From a checkpoint of a small mixture-of-experts model trained on Wikipedia: vocabulary 50257, a variant of Adam for the experts.
Below are experts of layer 6 (counted from 0) of a mixture-of-experts language model. Rows are named router (the router's row for the expert), down (a neuron's output weights, with its number) and show model dimensions 288-383. Each number is 50 + 10 x the weight over its row's rms, rounded and kept within 0 to 99.
Before each expert's rows: "comes before" lists some tokens at least twice as common just after its tokens as in all text. This comes from a sample of Wikipedia text that the model never trained on. Tokens count by the router's weight.

# expert 30
comes before: ",", " and", " in", " to", ".\n\n", "\""
router:54 49 43 44 46 50 49 52 69 55 52 41 68 54 39 47 51 39 51 53 46 40 52 53 59 40 48 50 60 43 45 58 63 50 49 63 49 32 47 33 60 46 52 43 46 48 60 43 55 41 45 48 54 58 66 56 58 43 61 41 63 46 59 56 48 33 58 60 57 64 45 58 47 64 45 50 50 41 35 36 44 55 42 41 39 49 47 43 55 42 71 49 31 54 61 35
down0:53 32 47 53 52 56 63 52 60 58 36 41 57 71 36 61 45 56 47 57 54 44 40 69 49 37 57 54 52 58 53 58 57 57 65 52 40 67 52 47 47 44 37 41 49 49 52 38 60 39 42 52 15 42 35 60 31 41 51 55 44 45 61 46 30 43 67 58 57 54 51 66 33 55 65 51 46 31 59 38 55 43 46 57 31 69 53 59 53 50 61 47 43 45 59 55
down1:47 56 63 45 46 42 59 51 33 47 61 61 73 31 78 29 52 49 64 56 40 58 35 60 40 43 56 36 51 51 47 43 46 48 48 55 61 31 31 61 67 47 36 51 51 50 48 61 38 59 27 63 43 44 40 36 63 39 31 36 31 40 61 50 44 42 48 45 58 54 55 57 60 77 55 50 37 43 47 59 49 62 50 61 46 49 53 60 48 47 43 42 49 54 37 46
down2:36 31 35 47 42 46 52 39 37 53 45 49 60 35 38 44 43 43 54 37 52 53 34 44 53 58 61 51 52 54 58 59 52 52 44 59 38 53 53 65 51 26 52 64 49 53 51 55 33 51 48 58 43 31 55 52 59 38 40 51 55 31 52 63 55 59 46 54 54 58 68 38 49 53 49 50 29 55 49 58 42 55 30 41 45 57 60 47 64 61 63 52 49 50 50 48
down3:45 40 67 45 58 55 64 41 39 54 49 53 58 48 55 55 48 58 61 44 55 27 46 39 58 27 52 38 61 46 46 52 50 56 42 65 53 39 43 52 43 37 44 32 42 48 59 42 47 35 59 62 63 32 52 45 57 42 38 52 50 59 55 44 40 50 35 34 63 45 29 55 71 54 44 49 50 62 54 34 63 48 55 35 50 41 58 56 69 59 35 36 58 59 24 50
down4:43 52 51 37 59 48 60 63 43 46 56 60 49 51 54 47 54 33 34 55 61 41 34 54 36 47 54 44 48 65 65 69 53 47 59 48 58 41 45 65 52 41 57 31 36 45 45 66 34 61 36 62 52 37 48 46 57 61 45 42 51 55 64 66 26 63 34 44 35 55 37 50 54 58 55 61 45 39 58 48 60 40 55 58 35 56 35 56 56 60 57 46 61 50 41 56
down5:41 46 56 49 52 51 25 61 64 59 73 56 59 50 46 46 55 50 51 55 51 33 59 46 45 57 44 42 58 44 61 64 81 45 56 46 60 36 40 45 47 49 52 52 52 63 51 39 41 39 61 56 53 54 40 50 46 50 56 34 56 44 50 52 63 52 33 44 54 68 56 54 48 62 38 43 52 41 44 61 46 52 42 42 33 52 37 56 38 65 45 56 50 42 50 27
down6:47 45 39 45 65 52 52 65 42 70 54 49 49 43 40 38 36 29 46 58 40 41 57 40 57 58 41 30 51 45 38 68 51 62 51 58 47 58 45 49 65 42 63 63 52 37 46 47 52 46 42 57 44 60 45 63 29 50 49 49 43 38 30 58 66 42 63 44 48 60 61 46 41 49 49 45 44 33 47 51 39 49 41 54 52 61 52 46 49 56 56 37 47 40 55 75
down7:59 55 42 60 45 42 49 49 53 55 46 39 61 63 31 64 46 54 56 48 53 48 60 49 65 43 49 69 67 48 48 70 55 53 74 74 43 46 54 43 50 39 61 45 41 53 55 55 59 61 62 47 39 31 57 71 50 54 55 59 46 53 38 54 40 62 28 57 54 45 37 45 40 45 69 58 38 29 48 36 50 66 56 50 39 46 36 60 69 43 49 62 42 41 42 33
down8:36 38 46 61 45 56 37 36 43 43 43 59 44 31 49 31 37 36 46 52 61 51 31 66 60 55 40 60 56 52 37 48 64 35 44 51 58 58 39 61 59 52 56 49 56 41 43 55 49 59 43 44 41 36 47 46 55 46 45 55 45 37 73 61 56 46 56 45 53 69 58 47 69 52 58 59 55 43 68 66 38 58 46 50 57 49 62 46 37 51 40 42 72 38 47 74
down9:71 62 53 41 48 58 64 67 55 66 43 52 53 63 76 36 54 63 52 42 42 48 59 52 34 54 70 42 54 34 46 58 51 58 46 53 51 41 51 37 49 42 72 47 60 62 47 49 53 54 61 50 51 44 47 59 50 62 43 62 52 56 37 41 47 53 63 45 57 55 54 55 40 47 53 46 41 57 41 28 67 70 49 44 53 55 54 48 59 56 61 47 39 61 56 59
down10:39 43 57 43 63 32 52 26 50 59 51 46 50 71 33 51 52 34 40 41 44 48 44 59 56 55 36 45 61 40 47 48 47 48 48 49 49 53 52 36 60 38 51 63 35 34 42 35 46 46 55 61 52 51 39 54 42 51 62 47 59 38 48 53 34 44 35 58 47 27 57 57 44 35 27 42 41 56 49 40 59 59 46 42 39 40 32 51 51 84 53 45 58 48 54 63
down11:60 46 52 51 52 51 58 51 43 55 56 54 58 68 57 52 57 30 60 41 42 50 51 54 46 49 51 48 44 54 58 73 33 70 53 49 62 40 45 43 65 46 55 41 52 50 35 49 67 62 60 39 57 41 64 32 59 40 58 50 51 59 39 51 69 53 47 46 50 50 35 56 49 43 42 55 35 65 32 43 71 32 54 56 37 62 37 46 54 59 44 69 43 45 59 52
down12:42 54 17 67 44 49 66 45 32 45 45 45 29 39 51 33 60 51 54 44 74 59 51 62 46 47 63 58 52 39 66 60 51 26 57 55 49 63 46 49 64 44 51 49 51 56 39 54 61 31 64 59 51 45 67 51 42 42 60 46 57 37 56 47 36 41 36 79 54 49 62 44 45 54 57 68 50 56 69 38 57 53 54 52 60 38 48 53 41 47 50 29 62 44 33 52
down13:48 53 46 56 50 48 45 48 51 77 53 50 41 82 42 67 53 55 46 55 42 46 90 32 39 43 52 41 57 49 58 57 35 42 44 58 48 56 58 47 53 58 52 49 38 36 31 29 52 53 47 44 47 53 54 64 50 54 45 54 46 46 32 49 35 37 50 55 52 49 56 61 45 48 41 47 54 29 48 45 64 70 39 47 37 48 38 65 68 56 50 39 43 50 59 33
down14:56 63 66 40 46 45 35 51 64 47 43 55 54 47 35 50 55 51 37 49 45 55 52 49 15 30 47 66 62 73 43 64 32 58 50 44 57 58 57 39 30 42 60 66 43 27 63 46 45 54 38 53 56 61 38 82 47 49 52 60 63 61 47 46 58 59 62 49 46 35 35 56 49 48 66 42 48 35 43 39 30 48 54 49 46 56 52 51 43 24 43 78 45 45 45 47
down15:40 52 64 36 57 45 52 34 33 54 53 39 42 35 41 85 56 41 42 37 52 42 27 49 41 59 56 68 49 54 53 56 61 52 55 42 51 57 43 37 54 39 43 44 49 37 59 49 58 54 42 58 46 45 40 57 46 44 62 44 67 48 59 33 50 48 50 50 52 49 46 61 51 44 69 50 42 65 51 44 64 55 54 53 46 44 44 46 72 60 45 40 59 35 41 60
down16:45 52 61 52 53 47 30 50 59 29 47 31 47 59 55 55 53 63 47 57 58 35 49 61 75 45 41 54 55 28 50 48 33 61 52 51 57 53 52 32 39 50 63 48 47 58 59 35 55 50 75 54 55 67 68 58 51 64 45 52 52 53 48 35 47 35 55 53 55 34 50 59 50 48 45 40 59 57 47 46 47 27 43 31 54 50 42 54 53 49 50 46 58 58 61 47
down17:44 45 46 54 35 55 62 45 47 53 71 51 32 46 44 58 67 38 29 39 39 39 54 38 45 63 51 47 55 54 72 46 58 50 54 36 42 56 62 49 51 50 42 70 56 51 44 48 57 41 52 46 43 59 49 57 34 52 45 34 51 53 44 50 60 49 50 54 69 77 48 51 49 46 49 51 35 73 37 48 52 61 54 44 53 54 41 62 34 61 64 58 52 59 45 51
down18:39 49 56 53 55 56 56 50 58 39 51 50 37 43 44 57 43 59 36 36 54 37 54 62 40 40 42 54 48 50 49 54 50 42 56 56 47 56 41 38 28 40 44 45 57 41 70 56 29 44 69 60 42 50 23 47 42 80 60 73 63 60 46 45 47 45 74 49 58 60 47 54 48 44 54 51 56 37 65 34 51 37 63 31 40 51 45 51 43 44 50 54 51 50 37 46
down19:48 58 23 60 57 32 59 37 29 48 47 63 58 53 55 57 46 45 53 39 52 54 38 39 65 33 53 53 17 53 49 51 44 55 47 37 48 59 49 46 72 50 56 55 66 61 48 55 67 46 45 46 64 36 57 58 68 54 54 57 32 26 59 57 60 55 48 55 66 53 52 50 33 55 42 51 41 52 42 57 31 56 49 62 47 63 49 34 60 30 50 47 59 50 38 58
down20:59 45 42 45 50 49 36 38 38 60 50 45 41 68 62 59 47 40 44 55 60 50 60 52 62 53 58 52 54 43 60 60 64 53 52 59 62 57 49 63 60 57 62 51 46 53 55 35 77 46 32 56 47 38 43 52 45 29 42 41 59 51 41 44 58 48 27 47 64 47 37 57 36 43 53 69 50 58 19 59 53 33 61 51 40 45 45 44 46 50 36 52 48 46 50 61
down21:68 64 39 53 57 53 53 45 70 51 58 62 60 43 47 44 63 50 53 52 53 43 39 77 46 45 57 40 54 64 36 36 68 54 30 53 55 35 45 56 49 60 46 42 61 71 54 46 59 37 53 46 40 34 69 41 55 51 50 47 48 62 51 40 38 53 39 49 50 43 37 61 35 51 54 47 62 63 52 35 47 70 65 43 42 58 45 49 64 56 36 58 30 57 44 52
down22:58 47 51 54 34 51 35 83 60 48 37 53 28 46 60 46 38 48 37 68 64 39 39 67 47 57 42 47 46 55 59 48 54 58 50 47 56 61 60 57 45 52 51 46 48 58 58 59 60 60 60 47 47 58 40 55 57 54 55 57 57 48 55 44 68 66 70 52 46 55 50 48 40 66 62 59 45 50 54 43 42 22 50 57 56 56 54 54 44 31 49 40 45 54 42 63

# expert 12
comes before: ",", " to", ".", " (", " and", " in"
router:33 47 43 41 56 58 73 52 45 57 58 45 73 54 55 56 49 33 34 45 45 41 50 55 61 47 42 53 57 65 71 61 57 53 57 60 59 61 53 63 47 49 50 41 37 45 34 34 62 51 43 29 50 59 60 57 52 43 58 44 37 48 46 34 55 46 46 59 54 44 75 52 48 48 39 37 31 72 31 63 72 35 53 41 39 55 49 44 35 46 48 41 26 26 49 45
down0:34 43 41 44 45 57 58 55 56 62 50 41 57 66 42 41 43 63 50 53 44 51 52 89 65 46 61 27 65 57 59 42 63 57 46 61 35 58 58 52 47 57 37 38 52 51 49 53 61 36 53 45 25 49 44 60 42 35 51 61 44 43 57 43 44 42 59 64 68 68 50 35 45 46 61 50 50 35 49 46 52 43 47 64 41 59 43 50 45 35 44 37 46 49 61 57
down1:76 69 63 52 56 42 65 62 57 52 46 52 74 52 80 41 57 47 63 54 46 50 38 57 39 54 43 57 44 62 57 55 48 37 46 38 64 41 52 49 51 49 42 43 42 58 49 67 48 56 37 52 49 31 40 37 51 54 33 46 34 59 61 36 58 49 47 49 32 41 44 65 55 52 47 43 40 62 48 61 42 44 61 50 42 45 57 53 50 46 57 57 39 54 35 46
down2:39 41 43 38 51 54 54 54 32 50 58 51 54 29 36 44 54 54 45 32 48 60 65 50 54 57 68 32 53 53 60 56 40 68 51 40 39 54 53 63 45 36 47 50 35 77 46 43 42 59 52 67 48 40 48 67 56 42 40 45 34 43 49 58 51 80 55 56 62 62 77 42 46 56 54 55 38 59 40 63 66 60 51 45 45 51 72 48 48 48 54 42 35 56 49 42
down3:45 54 59 48 50 60 55 39 54 49 63 36 64 49 52 55 40 54 59 47 43 45 56 34 65 44 47 33 58 52 50 59 56 49 56 57 64 35 34 53 39 47 49 42 51 53 44 50 48 31 52 51 56 27 47 45 41 55 56 35 49 55 64 50 46 53 36 44 53 47 42 56 62 43 37 45 63 61 46 43 61 42 53 38 61 42 58 53 68 51 38 51 50 62 46 41
down4:52 54 49 55 53 33 54 51 46 41 55 51 49 55 51 38 64 49 41 53 59 35 46 61 50 42 44 43 37 46 58 61 44 54 73 33 60 57 39 70 63 46 64 59 46 63 51 61 33 48 42 72 38 22 41 40 56 62 54 42 56 37 62 52 41 60 51 61 35 65 39 48 31 45 53 60 49 35 27 46 56 39 46 66 52 47 44 45 50 48 75 42 60 53 34 48
down5:58 33 44 53 48 50 29 59 63 50 63 65 66 44 50 47 50 55 51 50 57 40 55 36 48 62 19 45 52 51 61 56 75 40 64 50 78 43 41 51 27 44 58 54 59 54 50 49 38 47 64 70 49 60 41 35 30 52 60 41 56 55 51 49 68 68 44 56 44 55 39 60 58 48 36 39 52 50 39 42 47 40 39 39 36 57 43 53 58 60 44 54 44 30 47 41
down6:50 47 67 45 82 59 58 63 44 57 49 42 63 24 43 38 34 49 38 50 58 50 48 43 61 42 51 62 38 40 38 57 64 63 45 41 53 48 47 44 45 47 38 73 47 37 50 54 66 47 52 68 46 60 45 54 30 51 58 41 49 40 40 59 78 69 70 65 42 66 40 46 32 51 60 38 52 59 51 47 40 56 41 38 46 41 60 45 41 63 53 55 46 58 42 64
down7:48 44 47 57 49 51 59 53 49 49 56 38 65 72 33 53 39 42 73 60 43 49 77 46 61 57 57 41 74 48 42 63 60 64 57 72 48 54 75 38 50 51 58 53 43 67 58 68 54 59 67 46 45 48 36 53 43 51 49 55 46 40 35 57 35 56 48 54 64 48 41 42 56 50 52 49 45 28 52 50 44 59 41 49 50 52 38 56 62 48 44 42 51 49 63 42
down8:47 44 40 72 56 51 34 47 49 51 34 56 46 30 61 35 41 42 47 44 58 54 44 62 62 51 57 64 49 59 34 46 73 40 45 50 60 57 31 66 61 50 57 29 58 48 47 48 57 47 57 40 38 39 49 42 54 41 44 77 43 45 62 64 56 44 59 51 46 72 41 64 57 41 48 59 63 44 54 60 34 54 53 53 52 48 55 36 45 44 43 42 59 44 51 71
down9:57 51 66 48 41 57 71 64 61 54 59 51 48 64 59 36 45 55 36 51 35 52 55 60 30 45 69 52 62 32 30 44 43 59 50 59 52 52 54 34 44 45 64 57 53 59 55 54 51 62 51 53 34 47 53 69 49 52 53 37 51 64 45 33 43 51 55 46 65 47 38 41 51 38 52 52 39 51 47 35 59 62 34 40 63 51 48 55 36 58 59 45 61 64 60 50
down10:29 55 55 46 68 36 42 39 47 69 47 40 54 72 47 58 49 38 52 38 38 42 48 57 79 53 46 56 51 44 45 46 37 56 51 60 41 48 50 41 46 42 63 72 38 36 42 46 51 49 70 49 65 71 37 51 63 44 55 41 65 57 68 52 49 51 45 52 40 44 57 41 61 24 60 38 55 66 48 35 56 51 34 29 43 51 41 47 41 67 43 59 51 51 62 67
down11:56 40 61 48 54 37 57 47 39 51 62 53 58 63 40 63 54 32 55 34 50 44 46 57 39 55 40 50 60 53 53 75 40 59 57 41 63 54 45 34 63 41 52 47 50 59 36 44 61 60 55 43 41 36 65 46 57 31 58 46 51 41 42 47 54 38 43 54 50 57 42 54 49 26 45 62 50 57 40 49 60 35 55 62 38 73 31 62 48 73 49 52 57 42 58 35
down12:50 49 11 46 52 44 68 39 22 43 53 48 40 54 47 36 57 52 60 51 63 45 44 56 64 46 53 60 31 45 60 57 51 34 43 36 45 49 50 48 65 54 49 36 52 68 41 48 63 33 53 36 61 49 58 43 44 37 51 56 53 37 46 54 58 55 42 77 41 71 42 62 55 59 65 48 55 48 54 46 54 41 43 41 60 43 51 63 50 45 36 38 57 63 39 45
down13:41 51 56 53 51 57 47 48 62 68 49 54 38 78 40 52 63 47 52 44 42 42 87 30 44 53 59 44 57 48 47 61 43 64 36 63 39 56 62 53 51 55 44 50 45 43 37 47 54 43 53 51 46 58 47 59 27 54 53 53 45 52 37 52 42 32 61 59 57 50 47 60 52 40 52 36 54 38 62 60 67 66 32 50 38 43 51 51 55 45 52 33 53 66 63 43
down14:47 48 59 59 47 49 30 57 51 55 50 53 54 59 50 46 39 35 29 39 52 52 60 57 24 42 52 70 77 55 28 59 37 60 54 39 57 52 63 31 31 33 43 71 49 32 51 36 56 54 40 52 60 53 44 79 54 44 50 46 56 47 67 35 57 42 39 39 38 28 58 25 40 41 57 52 54 40 55 45 45 54 56 48 63 62 47 69 47 32 46 81 55 41 44 54
down15:58 61 74 48 50 48 46 48 44 66 48 28 50 52 61 70 30 43 46 40 44 68 45 57 47 45 43 50 61 42 44 50 55 64 52 49 67 50 44 34 63 39 35 41 62 52 49 51 50 50 54 50 52 54 50 61 56 48 61 42 58 60 56 52 52 59 30 25 48 55 38 48 53 31 53 52 44 57 52 49 67 51 44 52 36 62 51 35 67 45 31 51 44 50 59 54
down16:38 62 64 42 53 41 28 57 52 31 58 34 45 56 48 62 37 55 44 47 57 47 42 64 48 39 53 58 60 24 47 39 67 51 35 63 50 63 37 36 43 46 57 51 30 61 61 45 58 51 63 62 60 54 56 46 49 63 47 38 62 64 35 50 45 25 55 63 64 37 34 71 52 58 49 48 58 60 45 55 56 40 38 38 58 52 42 43 47 63 41 41 57 60 49 51
down17:45 50 46 63 47 45 51 59 44 58 60 38 39 48 54 42 69 51 24 49 37 42 62 50 53 54 50 48 59 50 57 48 56 52 68 38 49 52 65 38 57 50 51 74 63 48 29 48 52 59 49 45 62 64 51 57 43 52 49 45 52 50 41 54 70 58 62 49 71 79 47 65 51 32 57 57 53 65 25 52 67 58 65 40 58 52 54 54 30 48 72 57 44 58 38 56
down18:50 55 43 54 67 55 58 46 56 43 50 39 59 52 48 65 39 63 19 62 51 34 54 51 50 47 47 46 44 44 64 66 46 58 38 40 57 59 47 44 26 48 55 52 62 42 60 46 29 41 61 53 55 56 43 46 54 65 52 52 66 60 42 39 49 48 82 59 62 51 46 56 48 45 51 47 50 40 46 30 57 38 60 49 49 64 33 54 36 44 32 51 38 51 39 42
down19:46 51 34 55 56 36 63 42 55 53 49 65 48 55 46 57 57 45 52 37 61 46 37 49 55 37 53 54 29 51 47 50 41 72 49 53 46 71 63 64 61 43 51 62 50 67 48 61 70 52 54 48 48 36 51 63 73 54 56 42 25 22 60 44 61 61 55 64 73 49 60 53 22 59 41 45 40 65 51 61 43 51 46 55 52 55 48 50 56 44 44 55 56 40 44 59
down20:51 54 52 50 55 36 34 45 47 68 42 51 44 47 59 51 48 55 58 33 46 47 55 57 66 45 35 56 46 52 59 55 66 72 44 50 62 38 38 61 64 53 60 54 63 45 55 52 63 47 42 57 48 41 39 53 49 25 33 53 51 50 45 49 58 53 42 45 50 57 35 59 53 44 54 62 64 50 34 66 63 41 52 46 40 56 52 30 36 43 39 57 49 61 47 58
down21:67 54 47 52 58 47 51 60 62 41 55 71 60 51 62 40 44 52 59 69 54 40 35 80 39 29 55 50 48 63 39 33 75 56 43 62 55 51 60 42 43 69 54 51 55 59 66 35 40 27 43 57 27 47 54 46 54 34 38 44 50 50 59 39 53 36 54 48 45 47 34 67 48 47 61 54 66 49 65 48 47 48 56 30 45 65 45 37 57 45 39 34 49 62 26 54
down22:54 53 53 54 41 61 37 70 60 44 33 42 44 41 57 47 51 48 41 52 50 39 37 73 41 58 49 53 49 59 56 52 55 47 47 55 62 62 44 54 56 53 41 51 72 71 56 61 54 47 48 45 56 48 56 46 55 60 66 53 58 66 46 34 67 53 66 52 56 54 53 63 52 72 72 60 50 51 50 28 51 43 58 51 47 53 63 54 56 45 37 52 32 58 42 53

# expert 126
comes before: " of", ",", ".", " and", " in", ".\n\n"
router:32 52 46 45 46 69 48 30 40 56 48 47 67 60 51 51 58 49 53 49 55 56 46 56 50 48 55 58 59 34 45 54 60 58 54 66 41 36 48 31 81 46 53 46 43 50 52 48 51 43 39 58 60 55 45 42 57 47 81 47 69 40 49 47 68 56 12 50 56 59 31 59 47 55 63 52 57 42 43 68 50 41 81 48 43 51 51 49 53 42 32 48 47 41 60 50
down0:42 45 51 60 58 30 32 53 54 59 48 38 46 69 63 47 44 62 48 56 62 43 46 66 63 42 51 39 64 62 39 52 66 53 60 62 48 61 52 48 54 51 33 40 41 65 48 56 69 52 36 42 25 42 41 47 36 45 46 46 45 51 44 41 39 44 50 48 63 61 55 53 42 54 56 56 49 15 54 56 57 32 59 59 30 65 43 52 51 45 51 40 38 48 55 35
down1:62 71 46 47 56 61 53 61 51 41 43 63 77 52 71 53 47 60 80 68 46 60 40 54 51 36 65 42 41 48 42 55 35 45 45 54 54 38 49 46 50 30 52 46 52 56 56 52 50 62 52 65 49 39 52 39 59 41 38 58 28 33 57 53 55 59 52 48 54 36 43 39 60 55 48 44 48 56 50 46 44 55 70 55 39 47 66 53 37 43 59 47 34 49 27 38
down2:45 49 57 49 46 31 46 54 37 52 40 56 53 50 37 54 51 46 47 23 46 62 57 55 43 55 63 47 43 45 53 57 43 43 65 60 41 60 57 56 46 20 46 61 57 62 39 51 48 61 46 49 40 43 49 54 66 41 36 43 52 44 42 49 58 74 56 56 44 50 76 50 53 48 36 34 41 51 47 46 49 52 41 37 58 37 56 55 57 55 55 66 47 56 48 47
down3:43 56 68 42 57 46 56 48 43 40 41 49 50 43 45 64 53 50 65 44 60 37 45 45 65 35 57 42 63 56 36 55 50 65 45 61 60 49 39 51 38 23 63 43 51 44 63 45 43 44 35 51 71 51 62 45 51 48 48 34 52 70 46 54 36 40 46 42 66 32 35 46 68 40 45 33 51 54 40 44 63 46 55 35 43 53 54 63 76 54 34 52 45 60 37 41
down4:43 53 46 50 45 49 51 55 44 40 46 49 58 50 46 40 59 37 41 46 56 47 34 54 56 29 44 48 36 39 52 76 53 53 51 62 66 53 42 67 54 53 44 50 45 46 45 77 30 50 29 62 44 38 49 48 44 53 55 59 44 39 49 61 32 46 44 62 31 54 37 44 46 60 52 71 58 30 55 54 59 41 49 63 44 40 50 46 41 51 53 42 67 49 38 50
down5:37 42 56 53 45 48 30 49 57 54 74 63 58 37 55 48 48 52 35 59 45 34 64 42 64 51 36 35 47 52 54 57 83 49 62 49 68 37 51 52 44 64 56 60 48 68 53 55 47 45 58 57 51 58 43 39 44 38 64 32 53 33 46 53 60 55 46 50 58 54 55 69 56 47 46 51 53 67 46 58 40 43 51 41 28 46 57 44 65 58 50 56 56 50 39 36
down6:61 36 48 43 57 59 48 71 57 61 64 38 57 29 39 31 50 51 52 38 56 35 66 44 61 61 47 48 45 45 36 60 59 72 50 45 46 63 50 40 43 57 59 56 40 30 52 42 58 57 54 44 48 58 52 75 46 52 72 34 51 36 36 61 71 38 60 59 37 62 56 51 39 57 53 53 51 58 39 59 41 68 43 54 48 44 35 48 41 49 54 59 52 43 57 53
down7:61 47 49 61 43 34 42 42 55 54 49 37 60 60 27 43 47 48 68 51 51 36 67 37 57 48 53 49 59 40 30 63 42 63 67 54 59 38 53 37 47 42 62 46 38 60 50 49 52 55 59 52 47 33 50 53 57 53 61 48 53 52 28 42 38 54 33 51 48 40 51 43 45 45 50 59 53 19 53 50 60 50 57 54 54 60 30 63 58 52 42 49 51 51 50 27
down8:43 51 47 69 35 60 37 45 48 58 51 48 43 38 55 28 42 42 46 54 54 59 47 61 46 56 46 60 64 62 50 48 65 51 52 53 47 56 49 56 59 51 63 42 34 45 49 61 53 65 46 34 46 38 54 62 56 50 42 66 41 38 62 51 68 43 55 42 54 61 55 50 46 50 57 64 38 38 57 58 33 56 45 43 52 52 58 50 38 45 38 61 62 48 55 72
down9:56 58 50 41 51 58 47 65 65 50 48 52 54 58 71 39 64 62 49 44 53 42 48 48 36 43 65 65 53 26 35 53 58 48 48 48 58 47 47 38 50 44 64 47 61 59 50 41 61 51 45 41 46 44 55 51 57 57 42 62 53 49 40 40 48 45 42 53 79 56 34 51 49 45 51 59 44 68 51 46 61 57 46 44 62 49 65 46 50 46 57 42 50 53 54 55
down10:44 56 43 48 74 45 65 41 35 69 53 44 44 74 36 43 50 41 33 41 36 31 52 52 52 60 49 41 61 49 46 36 51 46 38 44 50 43 54 47 65 41 64 72 33 44 43 50 44 54 58 65 56 54 48 60 41 50 47 34 65 44 56 45 42 65 53 56 48 28 60 50 54 22 50 38 52 50 53 44 51 61 48 29 39 37 32 57 52 69 49 53 71 45 53 49
down11:48 27 58 53 66 34 49 56 50 47 48 59 57 72 40 60 48 37 58 42 56 45 44 43 60 34 47 40 56 58 53 68 44 54 50 53 59 42 54 67 64 48 35 49 56 66 56 46 69 48 58 58 56 44 61 30 48 39 46 33 43 54 51 60 65 50 37 56 50 43 42 64 57 40 51 67 50 64 33 58 63 44 57 48 27 60 46 64 56 63 36 53 62 48 48 52
down12:57 45 29 52 44 50 66 44 37 27 47 55 48 52 56 21 52 57 69 57 70 53 56 58 55 62 54 46 35 38 65 44 47 46 39 48 50 54 54 45 64 55 52 51 50 65 38 59 56 37 60 39 55 37 55 24 40 32 42 57 38 43 53 51 53 62 36 66 43 68 45 48 46 53 58 63 64 45 53 39 59 47 54 42 62 48 49 57 36 29 33 26 59 54 34 43
down13:41 48 57 55 44 40 42 29 55 73 33 53 35 64 38 45 56 56 56 44 55 44 76 31 34 51 49 50 54 42 54 43 40 38 35 54 49 47 49 46 59 52 44 48 41 42 28 39 44 37 43 51 45 64 46 47 57 58 56 57 45 57 30 48 38 31 43 53 55 47 49 50 52 53 50 50 63 31 59 52 62 63 35 61 50 49 41 63 61 50 45 23 54 57 53 31
down14:57 54 61 47 43 49 21 62 54 56 64 52 55 58 45 43 39 35 51 49 53 47 53 55 30 47 39 56 64 65 42 69 44 64 53 36 55 46 51 51 39 37 51 68 61 47 68 52 64 66 47 54 72 48 33 75 50 37 66 55 55 47 66 34 63 52 44 50 64 38 48 38 42 48 62 46 54 45 37 39 27 44 47 46 52 61 50 58 50 44 41 81 60 40 46 51
down15:44 50 44 46 58 40 24 52 36 49 31 44 45 55 43 73 50 47 48 57 36 53 42 52 45 42 47 62 60 53 47 61 66 67 43 46 71 59 48 30 45 51 55 30 49 44 45 63 57 37 51 51 56 52 44 65 59 40 51 41 51 61 61 57 51 47 30 39 59 40 36 38 58 46 54 44 48 57 45 48 68 56 50 49 36 56 60 58 70 33 24 42 61 51 44 61
down16:46 47 57 44 37 46 42 54 60 28 55 26 44 67 67 52 59 55 53 69 59 41 41 71 55 44 46 72 47 37 38 45 57 60 45 56 50 45 57 31 32 64 62 47 42 53 52 42 57 51 65 45 49 49 59 30 57 75 44 36 62 51 48 20 53 34 47 49 51 39 46 63 42 62 48 48 51 63 45 50 44 48 54 38 54 45 43 46 54 49 44 47 62 54 59 38
down17:38 34 43 59 46 49 37 60 44 59 60 43 38 58 55 50 64 47 32 57 27 36 59 43 63 40 55 46 46 45 55 61 56 60 54 40 53 59 49 40 46 44 45 71 62 53 24 47 53 37 66 50 56 54 51 59 53 50 52 44 42 46 45 60 51 58 54 41 60 71 39 44 46 34 48 55 49 66 38 51 60 56 49 41 45 54 50 49 36 54 56 54 58 53 50 54
down18:43 44 42 48 65 58 61 58 48 58 50 40 51 53 60 83 54 62 29 49 47 43 57 59 67 33 54 60 37 42 55 62 40 64 61 44 45 49 56 42 30 55 46 55 53 50 55 34 32 67 60 52 52 54 45 47 53 59 61 47 69 56 47 41 58 55 73 46 54 62 59 65 49 35 56 47 53 32 73 40 55 27 59 36 40 45 32 44 48 62 41 60 59 50 46 44
down19:48 47 27 54 45 44 62 39 48 57 36 55 45 45 46 60 39 52 55 43 54 53 47 45 55 39 40 47 43 54 47 48 33 62 44 41 47 54 65 46 59 47 38 51 56 62 31 51 83 59 61 37 61 39 36 62 72 54 36 49 39 42 59 59 63 60 46 63 64 61 52 45 27 54 46 54 39 55 54 60 50 53 42 55 46 55 58 41 39 46 64 56 43 48 42 59
down20:60 40 58 49 46 52 47 40 35 47 52 55 39 51 58 53 40 42 47 65 51 50 44 60 49 51 42 60 40 49 54 56 62 57 44 45 58 56 44 60 45 58 58 55 53 57 48 41 61 27 39 57 65 45 50 54 65 45 50 47 61 71 53 52 51 55 48 40 57 52 52 42 53 56 57 62 56 54 42 60 53 39 45 46 35 62 46 44 55 49 31 54 24 47 46 40
down21:56 47 44 61 53 45 56 58 59 33 59 60 61 49 62 42 49 53 52 76 69 52 33 72 58 42 58 40 46 56 38 28 69 53 38 57 46 50 57 49 53 58 45 62 50 70 50 48 47 35 36 57 44 41 55 31 56 50 55 68 42 39 51 40 60 46 40 47 55 51 36 45 50 56 54 61 48 50 64 46 50 38 53 47 39 57 55 41 50 42 52 39 46 50 34 68
down22:55 57 46 60 55 59 34 75 67 44 47 56 33 33 59 54 47 44 56 56 56 38 30 61 42 59 46 54 44 79 54 58 45 68 48 51 46 69 41 54 46 63 55 48 71 71 56 65 57 44 63 41 58 30 48 51 68 48 63 54 53 51 52 42 57 57 68 38 41 52 51 56 48 85 53 51 45 51 54 35 52 51 40 44 50 61 48 61 58 42 39 64 35 51 41 57